config.toml
num_hidden_layers = 14
hidden_size = 192
n_experts = 16
experts_per_token = 1
d_expert = 224
d_shared_expert = 0
hidden_act = "swiglu"
moe_layers = [0, 1, 2, 3, 4, 5, 6, 7, 8, 9, 10, 11, 12, 13]
router_score = "sigmoid"
normalize_top_k = false
routed_scale = 1.0
balance_loss = 0.00595
balance_bias = false
router_logit_norm = 2.0
scale_expert_input = true
init_std_router = 0.0175
lr_router = 0.000777
num_attention_heads = 6
num_key_value_heads = 6
head_dim = 32
vocab_size = 32768
norm = "rmsnorm"
norm_place = "pre"
norm_eps = 1e-05
positions = "rope"
rope_theta = 500000.0
rope_fraction = 0.25
qk_norm = false
attn_scale = 0.177
tie_word_embeddings = false
parallel_block = false
init = "normal"
init_std_qkv = 0.0552
init_std_o = 0.0
init_std_up = 0.0552
init_std_down = 0.0
optimizer = "adam_variant"
learning_rate = 0.00106
beta1 = 0.9
weight_decay = 0.13
lr_head = 0.00738
max_grad_norm = 2.0
warmup_steps = 480
schedule = "wsd"
decay_fraction = 1.0
decay_shape = "linear"
final_lr_fraction = 0.0
batch_tokens = 32768
max_seq_len = 1024
doc_mask = true
train_tokens = 371000000
max_steps = 11323
dataset = "wikipedia_en"
Below are experts of layer 10 (counted from 0) of a mixture-of-experts language model. Rows are named router (the router's row for the expert), gate (a neuron's input weights, with its number), up (a neuron's input weights, with its number), down (a neuron's output weights, with its number) and show model dimensions 48-95. Each number is 128 + 32 x the weight over its row's rms, rounded and kept within 0 to 255. Numbers have three digits each.
Before each expert's rows: "comes after" lists some tokens at least twice as common just before its tokens as in all text. This comes from a sample of Wikipedia text that the model never trained on. Tokens count by the router's weight.

# expert 5
comes after: "-", "0", "==", "9", ":", "8"
router:138096110083141125083128125172059107193143136168159138113199165129156140145165128183078158131128125125151109127116133127090139092116123100165171
gate4:141144120165081100096172073099166140124169143156049109127064074163103118120116107134125077164131098102127175092140127160179134098146118142152149
up4:153121093161145121141191139108152145108129137195140110113154071123140162180171142142098153150118081146081170084115117145173143100132151124150135
down4:123103085120161126206139147167147127113110147079137184109085084181161112172101123138101132096169209158085164153097149162060154139114124145096114
gate5:113174199110143188088135072126119138157171125168117101132140104120153146175131088109185180156108169219116109138161109121094151111129175109127137
up5:138097164113157113130132147137095165115173182109150115112162123097123145135142098107110082117103184158081177156036169080086128145091068131164136
down5:115115128169201151163085107079196098110143126177102056171141078096114200110120141203147081099072113057105167162158085133134129113117162153134145
gate6:143102123155118142099107114156126104170149144122128124074127155077133165103182119137130125153166167156102113161121138114096139101123092078200112
up6:120072138112127139088087143149163143151098132143134090137098133145117166192140105137138153134099155053150085161193073126109104101138200058156146
down6:120085130081109103180169104123138126129085176183141165131157158135119133085142114150090070123168084118123122164084150150112117104146079178100129
gate7:180163157191088099176145068132142159145147078135140107093105144131143157134111124170124122126111141164138099092093124131132156127130167139077159
up7:105172140161100112133153125134154206164112191153114106121130146087162122093151101155130120125119099143118119114167111061117086110136149112053101
down7:118146091081113153130155110162183095133155171074127132149153063160138094133130071186104190113125089069102132140172065133110134076124127102156059
gate8:128164083184140128118123158108130171162116102055091111119088077171100130069149114100093146129054127108052129049060117091115170151176169113132156
up8:126118150157186129144116110117127153194131184178052094126148143111141107091109162096149096126104190155130112173127130071152115118120157161075053
down8:109142069171000093109136115135096180194144187144074166118091088141119158122108078109048133061135132060143114126167091128077179124154133150135109
gate9:142074087187084084119103189124149084139194170097110183099133120149127111134158132113119121094213133133137091092144094112099130147142203009153093
up9:106104098127086159105145097144128129128140116133089115128148129082130131150175173100116183097142113126170103185168201111127129120117152126094141
down9:130161155133142082138157111096165103100154112175116103121117086159160094126122148124153128168098172164074111104118148099149140131130141180149105
gate10:157117088111124097191125180119119160095180105082129205128138127134150149148102093168176119161148111163166112086051157096172042161131092117192135
up10:140130145126135108142136168139132152109148107074167106108134109111130148164125088139114176101212101113102134099127133166108112088129140142212196
down10:163075097127153101141135100186138157118102138133129125079149104147138164136169104115121121067107140228133114116131165204105124154108088132159203
gate11:136094076134163133162147090157073212138103152149207081086111096155069101056096130194133126196125095087118170085109070087085142121150153123092109
up11:152098115094174076211126147123164116109114092141136169183115164096109138059083117159150092038155131097127123112172175106120147129153119126122174
down11:169197145184156168123123120124145135111133074077140075129145139148163090100132084136100121114126169178186148131117167086118183083113112191088126
gate12:123183176121086116105098135117157110132143090132117145155135098121143179107127125173126106108190139148105143154164131079200157144125106169140159
up12:126109099146100115144167118122129084090110097134125111143126147124160174093106127147142141109151102142117188085138083138139178102107111158108139
down12:144160137204187129133092113147119117123152094140136119084166085121056133171103181142147032180147108146157146088140158124138125111109101084169105
gate13:127120196180065120101192133139124103100131159142219144148152123181092116095121166131147149055064123122113105140082097107111106125102133111156139
up13:158162079140119135129169081153158137151088150128121145126162126172143143171122148122117178150068076098094146118068085114147134180147158182168125
down13:156141117093115107135170124077086085151141113105079120118139141102055170164143133140134102139104120151088135139103157147083122156137168090166120
gate14:143117172133101098145165132142135117099080130139092112090092091126157128124165084178157125163148142139115091157201092141151134114122142150147129
up14:096129088133129138072118135167076106118126117149187097132153130113114053184135081136127142131135155107119185136112087216106098111151133092095134
down14:143071058072088102106157142145129154176112095163110143142103089152113147094109137029108156108127177120159121112126088111136208118098144138144136
gate15:067148139161143147163131119117109126143157154086210109102105154143103090164116106175128147159075104147163175128116120111169119110128102108179161
up15:156149117117155115133160132125117113118091117156137156106104157115094098029181083178096174173108172102056143112133087152123135179146064140199128
down15:102091126114034091149135127086158115119076173173186180150092145147115064153170172038137185150094119142091143137114154147129134096130144129129130
gate16:158144130156091108164190123130152133092151138150147095113139091121091109052168145152141116204097140093136091123188141090131149090126159124102157
up16:142139127094143085129119147139119085143175121127099149180111156166154116120160147189160123177162141127102101105122063088088068169116113125163119
down16:174177106131193167113103126103128139080093092118169147156143095182135099133103106154134166098170153129088163108139142080108133088106158166110113

# expert 6
comes after: "0", "1", "2", "8", "7", "9"
router:174157098062166121119132100157133096093103143060102120174108126109156088145095121137157162124155127158095125080057139095130114154110066114198123
gate4:109093101072116095123109175157115117102103075130137149107138113137098181154098104189087093069178077122104159034095143109143105131101132147153144
up4:131124133160117174092062083144163147144172118128153049127054157144159145134106145087111166155073147156121101166186155130153145150121149073089106
down4:133138114078116129142154179104109113166095174140165089145148135139147113098124166150107104152126107103061118133090131089113119109132116154128086
gate5:110139105112082091147117172128137139151122155105116150126102137151139167098157153155118135154131139186148181113090102112112104163141100079102074
up5:129154155141140142121116161132089098100150097174131114140135114129186084103101112227112127070148120115165171190108081092130079162143156230166127
down5:090117169154165160110108094108102107075100097161066083137127121140139089118095142117182161168148104122117144133127049133126180132123059165141102
gate6:112158061143084144149111176113114110096123153114124143102157139120103057137148156130126115102208167115124113108087112128083104108135095151170118
up6:103152142094119082123144189087150070145188157124082167111127109189128083072125169085110096093132124210087123147061156109138084171128142065157117
down6:116159110100216112099110120136101108151138100135179122166156139132130150111098079173099184134132101094152135129151098106078084151139079172135132
gate7:218111135099061129112150153151057151162101126120094137100108168150135125158207124137156131167143066097097095111143158158105147088139183098103112
up7:103121147122169112106075138145146133115160136153094126190166137082061083104143151129119099081167126111087116101180174110138124131165132103176163
down7:123115165075231159141094086193105142097141126131057096156141183101126149166094109124150118125123148142146122081137084126148128165074119138097107
gate8:113142158108173112114156114114146107093137115114091102122148101030152180089126106095148127067125135159115106131127076113170113118127141150133083
up8:145122121085113153089165100148130107106178093114086100116095107091192052071098091128087109143132180128165105211151117061110118025167109141085130
down8:148150153122129143103060099087166122136100105092136119157186088092140150128128135132075139099125083103096164095120136096138149123109201125100118
gate9:178073134148088114120201180147125174074177088168077190131116089093102168071129114083164155087118130067084194148087145106125123179101142094122080
up9:093136060089176157128124132140099162134117092139137083166128134113194117168148140118131118164084097092104128114153039091116104180154163112132132
down9:127146107075127178145182144202117141120098200151137107177139110078106099135089072147117125115201153088117122060097101102167105154172085103154079
gate10:150106110120149162128137153151159136116118153157087174137186121115145133117122161148145104138163163119111199089155130083201141144185082144175103
up10:150087172126137130094133137167075123138127088148108129109148111155140116080150182094132124068155090169155149082131114097114142176174137124132138
down10:089090137134139077136160124125118083172156137101128101145150151103118096090108175121106152153146149139059146107146116135124134126121165123161152
gate11:114173155158120098082091151124083137137096127147077161187044122117126122118177134110186131101171101158068151136099106093102079130186095174139056
up11:119112120125125086157104117122158099211102147104078155165056101151120134145132076086100161215068108134126098141150155148097130142130197129082127
down11:171114097039153114163177148091165174113105160134117148166109130152164087129099165163068070088109184104103119133134158176122140106118095117163159
gate12:141142138139109061176151115066076171114112121120119140114107101141125167065110105134181168132100186145080193176073182115191156173087095157178088
up12:162128196125140105099198135070177137181173106144142140099148081164079111151132128138148122097082094149085189121145141139147080153094127165166090
down12:138154122175137153107114092100114119106186117196111141078120048163171112121152094070173107161133143185089098165158132131127172084099153119153120
gate13:143142111102126076165112104120181159166111183133144145084108142151162141158144083115155205149131196077072177094128102152109127159175173157107092
up13:134112146123070147152121130173088138155106163155146126116122137129159118105130107149096158164148144114201132120132132181132131119208093102048157
down13:121161149173146105142116143137126141121135162112138050143096089064140119091125163070097146148139159150067163133127137120137116151147185106039105
gate14:158123116107099148219115094118072180146153149047160127120106126095139154136101145141170133178128102116105155147119143137103129099160080121157095
up14:086124112085123164128104189108099138083090074156098094154108141154186192116136154049137062118121183119088082128118086106123125121135131062173133
down14:083157141108101151182083111162121166145134059139086124113145200140117093138092080094157110094116094154177122072062138183067159082123145167119123
gate15:070178142157129064141124107177076066093142114114098125110081094142128137084111167139139163090137194130141075152130122104116143135114136104161108
up15:197064106125133100120215172148091123124090092145108085189161144153152106184129152077133135134124086118142110097121105084063116126126132179176140
down15:109175072155099132093107072086137102126161152118148195061123103052148107144200130117086119166130095132136108167137175092177129120094117184151115
gate16:132139166134115121121152142134160116218089155167131151092176150130105145089129102062098196138097136159099126125122101136151067082185145119101102
up16:186114116101136176140101146164089181133092100131155106094092086135125133126147151166084169160136085108114063117119123129087157140026152066123109
down16:183145138102136132103199140108110142226095130199151138152088095148066116136155137086121101108121153183100113088137066137055084087147103089163129

# expert 12
comes after: " ", " the", "1", " (", " The", "The"
router:084109141086157158099139082152137114109114200156116092143182115112178170173139151146086145170128118093128160108143135117092162057011114111116132
gate4:157151104067140135164170134148098141141100068102091114164177110144152133149157089113177151189065158087100125208127122106164080136137160123101104
up4:176058098113135144073105189096074105115157135065139160134105112156090117142159135147096153106132116110174152119091141111122122118149154150143130
down4:136076175086198132111139122178125147119182143116117137174089125086071130123123147107107118180106133090116167101128110184113112145081127114123082
gate5:127091161169057071155146098157070175124128123100131167123184127125084151125160110143141117111213099115123176103082135132089088098162183135144118
up5:086211167105130103156121150144137145125095073207143098131056168125122113130082106161103127187136100145175073136156092087116081151147185131112089
down5:161142161168183128125143113174144157092111157178085090079153116120125165154085139163166122114132194135132167138163152140169145130093054107170159
gate6:102129162142147126180093168126139139147128162128100140152149116085158117128150142173098072172147093109199109130092159136138093118141068106076053
up6:129115164098142107238172188131168108112109178145168149183171153055151148077160144164121154132068124129162050101095125151111153099149125148048086
down6:118094125096178181154120100113175129120152088071098095116089093061161090092130109160117145081149151101084130154143115121173133140150146137175103
gate7:116133137087092163157144106174073071113127072183146112165143150172101174096151178130091145150138132140131050135116129209139140131107101091087086
up7:099152182196109148080183123142119134136108153125126064113095181133131143148159075076159099101181091114162164086150133052112138091101191152135208
down7:133115127095184132108129085121114131062126136127096136099121137159135130136174076139137147044123121172110076136117150120098133156131168106154164
gate8:159200141165110088134131156140177151154121123152111084119125175141157125112111124116124081134134161144123140129130095122155147128080193144099100
up8:133182108088152160156130072173140151100106154112123132118098110170101120126154136072094205149106141138132168064119108099144122146110105126117118
down8:084151102070167124137093122088110096183103157116094106118157102151079072093096161188155159152146159075201177140152142115127181139093111145181152
gate9:145121087149161128164161101123143095137134136132133138184111084162146160168153074175183090165125160124097130160216111103162142110142159130133091
up9:132109145140130169212111116126164159099149151129097173094086159182207169108092169125153158086129165166143099164112054172149155147140124105093128
down9:167098134134080060060117130156158135101160104146154140126122136160140144114107102107118089085139117167153070088165136133123114125149204150143116
gate10:097163149174091089113100100110095106047130114163072091163129177143128155063080089184159141169156147152068135115170114114108131170064102162106103
up10:092138138160115061099097105171106164110103118172127168099062167119122148106195123065162193106188119132164137093123077094141145152115186134123089
down10:074186065108061155124124101147092094119077124140127131102172170093164093231106131132105133106101174099132136107144131134133167129102140127092117
gate11:136166143169145082150097135081188143152152141184110098078099107154138107066086126121167133142145134137127093155132095085108074073136081144059128
up11:123138114193152081090109164176084132143205140081122132099083081109119146193092135154063112148108126143166092080172201125171088138132114124116171
down11:109161130095174132178146154116144088163154136154167107195118096135151097195100110102148084100133137120138117125113161158118169143139107118125132
gate12:167143156086103135112176156179161129143140120112136159154097085134128111127196118117111123087099174146116115102109065119159115134142129080164145
up12:151045091116104108098139158092106165133128139106197142136126093136143117172176119103156103141163103136102185106122141138129087140110101081084116
down12:156101124078108124155130190130148192115138123114217187199166143093139110141136114200142135135175122134149191143105130200125081138117106110112072
gate13:137092164107110165159147121112159126176110096110055132097148122131082097163101172120096145123040182140103127108216063140114146138130178206142129
up13:094100185152089111133132110167086073092151137079133181091149110104122087056120165105096175134143134116104115074099086174142184105119123220149166
down13:125074171149230122101160035157095144109121166111160157162144122066098112177132127085118084146168140124112142118115110124114135089135167085126096
gate14:152115138072166153089145099156084158082105162219129106066125127126135124152158160112104113175162126123131147113102161089138105122139143152117146
up14:202105157115112106148212103144119080132092117113145151124119144118137079076174148107135123153095129117123164103141165073160094071121110161136134
down14:116137089141180172135132117117146141133166155183105153058182155096180127081117103082112109129122134126162144127109151108085109097155153115133180
gate15:089132105080141102120128159047166072112189106125102112120131077144187146120128102110118084184159112181147196122090102168116155126104134132128122
up15:130162149191146121118068146100051110124082103113163064103117116102135138100109143097103106178120130091116151088049091132151167150107144126119139
down15:110120050148052055096123168129149090117122114102223097171146122132180092131116119073196099083120117108128137202117151152120128136156185138052100
gate16:127161094128140117099126098104175179132133121166094117158131157126153124146184144175093115114191097097114155026122081067109166129149145095119097
up16:129085133089127115166135133126139149131114143149180180135171162143147121123123172189139116154108081124180135153140164145152129151132106090125166
down16:112121084158188069123099161085113044100155153098129136090178124173077114181110147146076094140080175094147126101162080117137140091110159124140144

# expert 9
comes after: " |", " ", ":", " /", " (", "–"
router:156130081135000098166166159101154132155153117125142141117070106105130122113123089092118142144113155090125106149147151135117089124168166156113119
gate4:140143161132125076113068186105122115169135125107132185185163135131192087116120158152113090144118141151124090049126081044146152104165127160121148
up4:138169109114127137115114167043122169154140176106104092093134141105130128106128131097145151145111119130122099180097126139089103135170150100106120
down4:125146099106061159178139091126135147170129092088131082155139111118097196127152154091088159099123094137109159190077167139153184153061122047134098
gate5:150135122093148168156113135101147078072088120205120122091138063089044119137108071148112074094140157135154147133183150112113117144169133109089131
up5:164138169081116225097117158074162230161107172087154113126087163128101166135141111107131136106166138138085118137091141094167009088200165148088085
down5:215172162152138114159179157126129140177148157165123114078073122134128146127120123172131145144105150129153107170131126097164147080153187162110160
gate6:102147100150126058168115153154134180115131192160141178090140075079115151092132100116197135124103164117065188092205116127157109161167124114102159
up6:061185082131213148118144108102112130101130104138134128065155099079138121063099107087109105126124129119130107139173150172175108089194130151116122
down6:094144102084072160092106126130085201052145107144112149137076091140115126092137159170170156152145125093096129167177140131140098116115159158172120
gate7:186136104116114073148166127156117132090103104086103083110100135146174134158072104113082143133118100145081075086143195116090130100164158182074137
up7:110124127127119082133123136105154145139150236075067139113118144137123125146144117068157125111150128105202148130045148126171105148095169127160167
down7:087109143148129113166142131157106150170122109125127121171137140153190091156147110160121095129083134162176155151109137101117116123114156134091127
gate8:157060136183061141158109152093122101132159121116132150095100077081096070107136126105111103132126142155093111115184111092136160114166180137125133
up8:094107138124154135131214072093169120185134172144177097068145107091132118082096125149161116115110144174115077111141107128113087189174148119038084
down8:154130104106114074073142149081152078174110136043166082109100065112154112105155117126132154136144119120080036123122095123123092107137134172093126
gate9:135118123175145047172092215130165160152150172147188097104120136100102097118121075118174083148104121191188161151145154082143094137154177120108135
up9:071160113165138132120148179163169140170131121107134134148100112090125145132144125096113162135109110175143060100144140155163110176113124163104133
down9:091104160119171143101099146084162118163131091154109122070100113129153130081111186158064123160119124164090097129093170105138171159138099113096169
gate10:164131087181117100085102126142167140133155128051148163181069120117137139143141149159105107155148164153128137138112138085133086157093120125084134
up10:119122108105093118100154142157154128118085129099105105129168082120212180142185154080130141161126132114131132148143093143155161145081170122138080
down10:077134139099114152112128128181134074121119183125156127163120194131118134166106120128099153207185135111103165129067114130128129176170112122136189
gate11:169159175168122120152066090116108170115149068097133157125144094117164168100111071174103154089153156124105107157145141137131126072122084073121124
up11:178116101122155141054168150098174087178074111125104164092146106106075113126161108100165109183138127075167187193130197122209129099117099194089102
down11:146113128100133108067092147108156156089109148147150165167149095097210208199103126149137157133147100105156166115127148169133114187123149122112160
gate12:155182123085079104150122145144130130105115118125139125176167127123179119134114171141146148170149162116170123156102104093170146099195135125108130
up12:137129095082114113096166181074157144126086081113131116168134158167167158138105083112127098132163146154158108101160108100145080138180095101140107
down12:089133161158112127125102140119138108168114099126107110059113088105132106138116113108135118163128222142102097174135129126143060166091148129122168
gate13:063163128116110135124106100139158107039116096132090106075107165119132075085073110150162094140112141073136127110130109105143095099154171149097215
up13:080144107101169096118128110058136190124097172157087107074143100101151162152156161152140146139130105082142197136124116122138073094108125115069062
down13:143109088122102145150124121122097156103100139087153132164116108103106163090146144114098079138129099124062146109171092084147209142134125162101125
gate14:211151210113133115143105150138158098155117159102157102124132117101102135127158128086127103059110122121157146151198124109150109112139119093066093
up14:123133141064121097116129132193086160141093108124119163098082108076085148094162137178071146163056146077121138138112106133152131077155123133103112
down14:189157154136056162113101185131141146130124146129146098165154082118101144135081100136089094139048104102101107142104145102159122133162151143072154
gate15:109119139155162147107131088142164139171147152161100139110155162070146092109102047171128140164053105121108055142206161100194109124129120195082141
up15:158155175170127094167162095112102131142079111111105167088127167147130141118127182183124092141173114057120076063131085178155115134083127100121183
down15:128124153136126056082176099059131128134099163137120070112066168165127126069139079123119156116214120123059096114150114117166116118129162136171146
gate16:115107120183177145096104198127113076164155099135101116124131142066137140067139098128104082143136153115181109086146184090123144120115124115102046
up16:100138178139109105114114177087103161075205128184183075082118157078161138163118110157153124119146122101145133121106182140160182092118149091097110
down16:098152129106203151143196148132182171123081138133146130130089114075163073120144174148174150079168086103149090132082083142189109077131121068140132

# expert 7
comes after: "9", "0", " to", "–", " moved", " did"
router:102115142156246175108143110120122050161111101089158133168109145121132105167138134064098144118076046124111130129118133154104158163104117138137151
gate4:078158131136148081139150117177134145129149101098111085120107166091173113158114116080119128110111095087097147151170099115117115114175172115176141
up4:137159113101101099100153182101194134102108157085187059112175141134114155093128128144145086133114134085122079113137079124106094135151110080125069
down4:103187123115115101198120190140137142152116094091170196083122187142031142103113177078169105109137157118113156158115118140145107125101125162148119
gate5:133114207183139124139138145172177175146137106081188201124139156095154119121082067139136090087144109115112161157163143129109132128096150092101152
up5:094173128140112114119088093086156113085124123135100059090194066131160150140149140133130170172203167153144086105129162135189123138118095138143126
down5:103087121095137123108121175149164132154122140137109112105176170121118116140120145152140107147147175074113136128100139108093100097154108120140057
gate6:145185136215106116155171103149119099084167104087151171138134163128160099092156186111151111120066175076075174087141125153193160218125144153098161
up6:131134112171107086143152160129123140136123169076151152140110126148114081099095126085153044146126113114153177087124140126167127206139055215143104
down6:072141149091255156139078115101143116181133102045082195050118121118090155123174130156109130104068113060132132182168127135111087135122077140142122
gate7:101101077141156131126138111110168138084088137117153145138140151150109117115135092132074076146076113071155135127147128134109167071139134132141151
up7:181160129205097173077072115116080151117104136169125125123155155160132125105125156123105167057145162159151075133100141131136128153113090154147158
down7:123108131129035149125160131120173140118109114172123117063127057116140128062166050139133118126172180089150132066135129103087123104096155120139113
gate8:144103094187131141119117148118150122108182100102119179141087154172145156173162127165142093109114149193126152170091090120158166165185154098192130
up8:160135109144068196125092098136130137084180166124114129126149100164104179149124140155118128162129107093104118163164082152175129170111179072161104
down8:093150145124161135142129107146080102176119165165124132033099055145144083193116114153152197107150127160125135117111127121145080120106081137147168
gate9:134140106153111154179117131105110124088140140180149139162145104108152094072158138099169099099147129116187144125036032124093181143140075157087132
up9:160080106104132092131179121106146109134052168158176090059119122164144068126139084106111191163159196072109085104183145111085138074130156128133163
down9:175118070080129138120171127106132080152143167165099122168123122039082116026122116115201110122173109140127074101127132103126143130114104114067112
gate10:195147132127147102062128087087149114133135154154198157102138119087190097160172121130132079126088088110091172137075084083161140173175154133109136
up10:193118168104137100125111080069127147124160132126137138064088109113137100151098194141176126096129115105081094161114077138162083164120104135124152
down10:098117129129150093110159122149106081150140142157143103155134147105132140129130085162117055199076134110162153100153197116194132108139155156099163
gate11:088101115107155151077142113092112132076141146169088150152154097075066207091155148096118130109112110095150089138153085150111159182133147173135088
up11:179132116118091141154153105176115164086146082184128117110162093150115092118124149135113162161136125139094156118075155063160141100140148131158094
down11:101151125141194150079151060134076168092099136199126199140120159114084148101136144111154131108069081156128107148158163126184143151112172135161123
gate12:136158093131117149085174169109138087122111134159093133184123110194134114123089136078108160097143139152092149129140075074165096091149191153136150
up12:135127106158075147118175116117153139160071183119156132120133178106096099190116094119137159137165124131144121184099226155148133117134126099138141
down12:097106167106129109142165098163154098129114159172151153198125121101123085127130126178144080137141127125151132153113112138173154145128095147154127
gate13:083121153112106121160145107212177126089167124057110134179105198165118130069175100148115113107116155117072126110136107093084134210155095134141123
up13:077147076159106124113182119180119121104155092078152117177135192116163114091180175121106078081154178098056125102159118087110138210135110081117142
down13:136174119120255136088129116112120121153172089001161185129117139136111122123141148144060173095109139128136149149125090085124105130175100156120145
gate14:075124108123172112128146127128126077087082116123112142126176093143163154163140115137141155174105088098177137131071142163112085089134064132089138
up14:155116147191077171140131091147078126122090220101138085131199141113150115108135159159172084161180127071143141111183185122117103133101058140150083
down14:155108097109026137150135151124092128108132142202082094099096098174147161122109155139149175099213133141183175104104082111088152109112158149072085
gate15:123155126094077100132088151193111158168176149117112162115129151108082194137140167072149129118140132147133151073094124127139149174178120107179137
up15:129157068104120182105145203104122114131133125175129102117146158086133107089152097118096130146170164152100133126133095191114109122118061108085183
down15:110178148169126144128129087171096104151106144103103182115139096090063111126134193124141159103127131073136178126071123102119200146224104179156162
gate16:132144151057163093128136098120125120151126087062116145134126106161107169148165130168132091162130144122112186129165121124099058155130145123112198
up16:115064139154106131123137142099165148143141113110140179108130160134116082128161099127128152065115103148172063100093155131187219137118128085140080
down16:105129148167057142085163120142113113105147126102166138144142156099094119123160135111095137118070062068120116148074107101204169075162151149181107

# expert 0
comes after: " |\n", "|", ".", ".\n\n", " in", "%"
router:086132133124203150084117185118115067168068123120138112116169116111114095164149107106164174144145129137179136141118138149103153106154128151134155
gate4:127192091125138140136143141089110151117145169178095117108118122154192103088120193218160116083127082217118159142200108087098073140140107160100096
up4:090133113148160128110050164160155145093118141107108086143123159128102126132080054108052086126110174095136176087126151109130111123101169147102127
down4:113113105143019162076142150122103091130145132197192097125124132125139153112162141146148155065095117207093137122090087134171097116127119131142159
gate5:065135167136106111159095197088121086101113137123112108152113087159133126102120053171116110155130121115124114177127117088132138163101154137129156
up5:139103136122180152081091127119140116114149144183130096142070200117104093114119145036154065153073122076113196201161143105125070127109149153112175
down5:105100169097255160123116118113117118108126060155058091120104130124119077111100155105137149137117108076158097148147131103065172197094130092129139
gate6:092095141131150120127077103183178176112160113134100184107175104157093152088119132129117166166122153078174116122176186142088217134172073150131159
up6:108115115200107115101101144125107101141173035173153120136167118144136099157091073165130124179082124103157173151101099123128137052094125130097114
down6:080152167111077133152141099185134144162153107107160131177062137097097106126096137144141224115085117109153134073165080110116200141107160114127120
gate7:100094159082157148103104133145162142132153149158106137121091138130164112000125091107130115137097139114134106121174130112159098131104161118154064
up7:071129144157128096140156152174140131098141173157120162155114113143147130105106098122132129167157125115103129060108108154050149186098073170110151
down7:144143174075177192107163170126102180175109124118068118159122111114063191164102136087161218057100130143176153191080110145083126099155128136147152
gate8:120146144194060049142109077137092150026118106094100176137148134159116156136133131092152164125129119130121118141147172140145121117073144079084153
up8:141167122151144105057147114097092158140086205150128110103121130120121143118128131092123122154135126136111135188125126176105142093125145140121137
down8:153147154132139101105172121165096157129158225127126121157153142098131131165062174183111111055133035156141167157074065109130186104104124153066094
gate9:130110145124145103115111123078150116087138107132137064112128114102141168153158157126160191156095065097125112134088169045136114123152129159144128
up9:100113102170169068090136099104117133117151091085151038089077121085151148085133082060160094140085193129150148082133119145095155119056089153108192
down9:095151120062242168128112124106126108169142149112097084119164202126103122138124164193149166167101133163189091103189148123122090178152149129056109
gate10:127138134122121162117136180035125126097130099131125154125117068130077130103118087094140172105163146115167088117094157161146142155171109164138160
up10:142073177165177109094069141173162150079111178162120088156133141103089119149110091090181156129148056120123112128113091102124178104099143147113154
down10:157100137118102160129107069129056168116127151095200106081116141143128128107088128151127137192091149124090159154151184190164144140099202101165116
gate11:110119135104130077067168128090171117095128209178139132113116079144087148167191120095137115191144135152140149166103067098105171120158162115147132
up11:081089132150116114135151140138116115123124143108180180088140033129087119115077135148160082180097145095149114111151110191151148122119059155099108
down11:127143155171030133181050171121096114077093109118129108129102113141132171123152128130155094111177107185156154138200164163213155164102190160124120
gate12:136084102118095108147104148142121177146147122098105051145145160220113189127144138078158151131119165175131118083100105073135152070136161158159158
up12:160175139127138131139056136153136132137141157066152055119142104122082130164095172068120090145141142157125136118082166109137152092082132148161138
down12:202128146121206124132105106174116177104159104133158150114131068136061129126058093062169081135123143133119116107096159090093120131109141140116168
gate13:157129137120177172104148127139144141101160121139130077112091104125128130128212113099099132112140210139216200130144103104120141159176121125074089
up13:125183126109117088180124136067125110173137141156171114155150132121164147160117170121129136087156146119096127121063185169080060116125094120128089
down13:152145150079159113082125107178117150110133116166090111146113107123189174080103174136141177152139177151147123155127137176150093098080140133137125
gate14:149082219122089102154096176148105100144125092103135143138113164163153138111088123147033127134135099168107150160134162093144069135140166171205157
up14:112250061098145171118137163117168155162096072103105091137142108147146159166121076140122150157121138150137152085117129145126132080233106100089140
down14:140149065120079092161177134106156147115149121144147116183163048135147121151114112172101135098112072086124099145081157095120092141136151109136156
gate15:106107143086183122112163149134132164137167120156105101137067153142101141133145131088117146130149107184158212193192157095118110166109191174091115
up15:099143107146066138090114146148102075142122144091142122143111110102150125120119086153154082120112126096146109057104119144063119207191116134140148
down15:113134180117114142129182124057154135133102153209096152101121146107113116132131175137106179095113106161121128103145135149147116107112157093134098
gate16:160206057119123147091059100128135149139143121130102125115094148064145162112127141118051124114121079111127146159058063116137101104145139136132105
up16:134110073123116164165139054125095109164100202089113093169145101143132119104100161164177155144100093099093159185150080139130125090146212142172135
down16:141155086166047148121144183120111110182134127128103121133132128137127150121088141132184181151147143180122183110090120182232118122087148108106140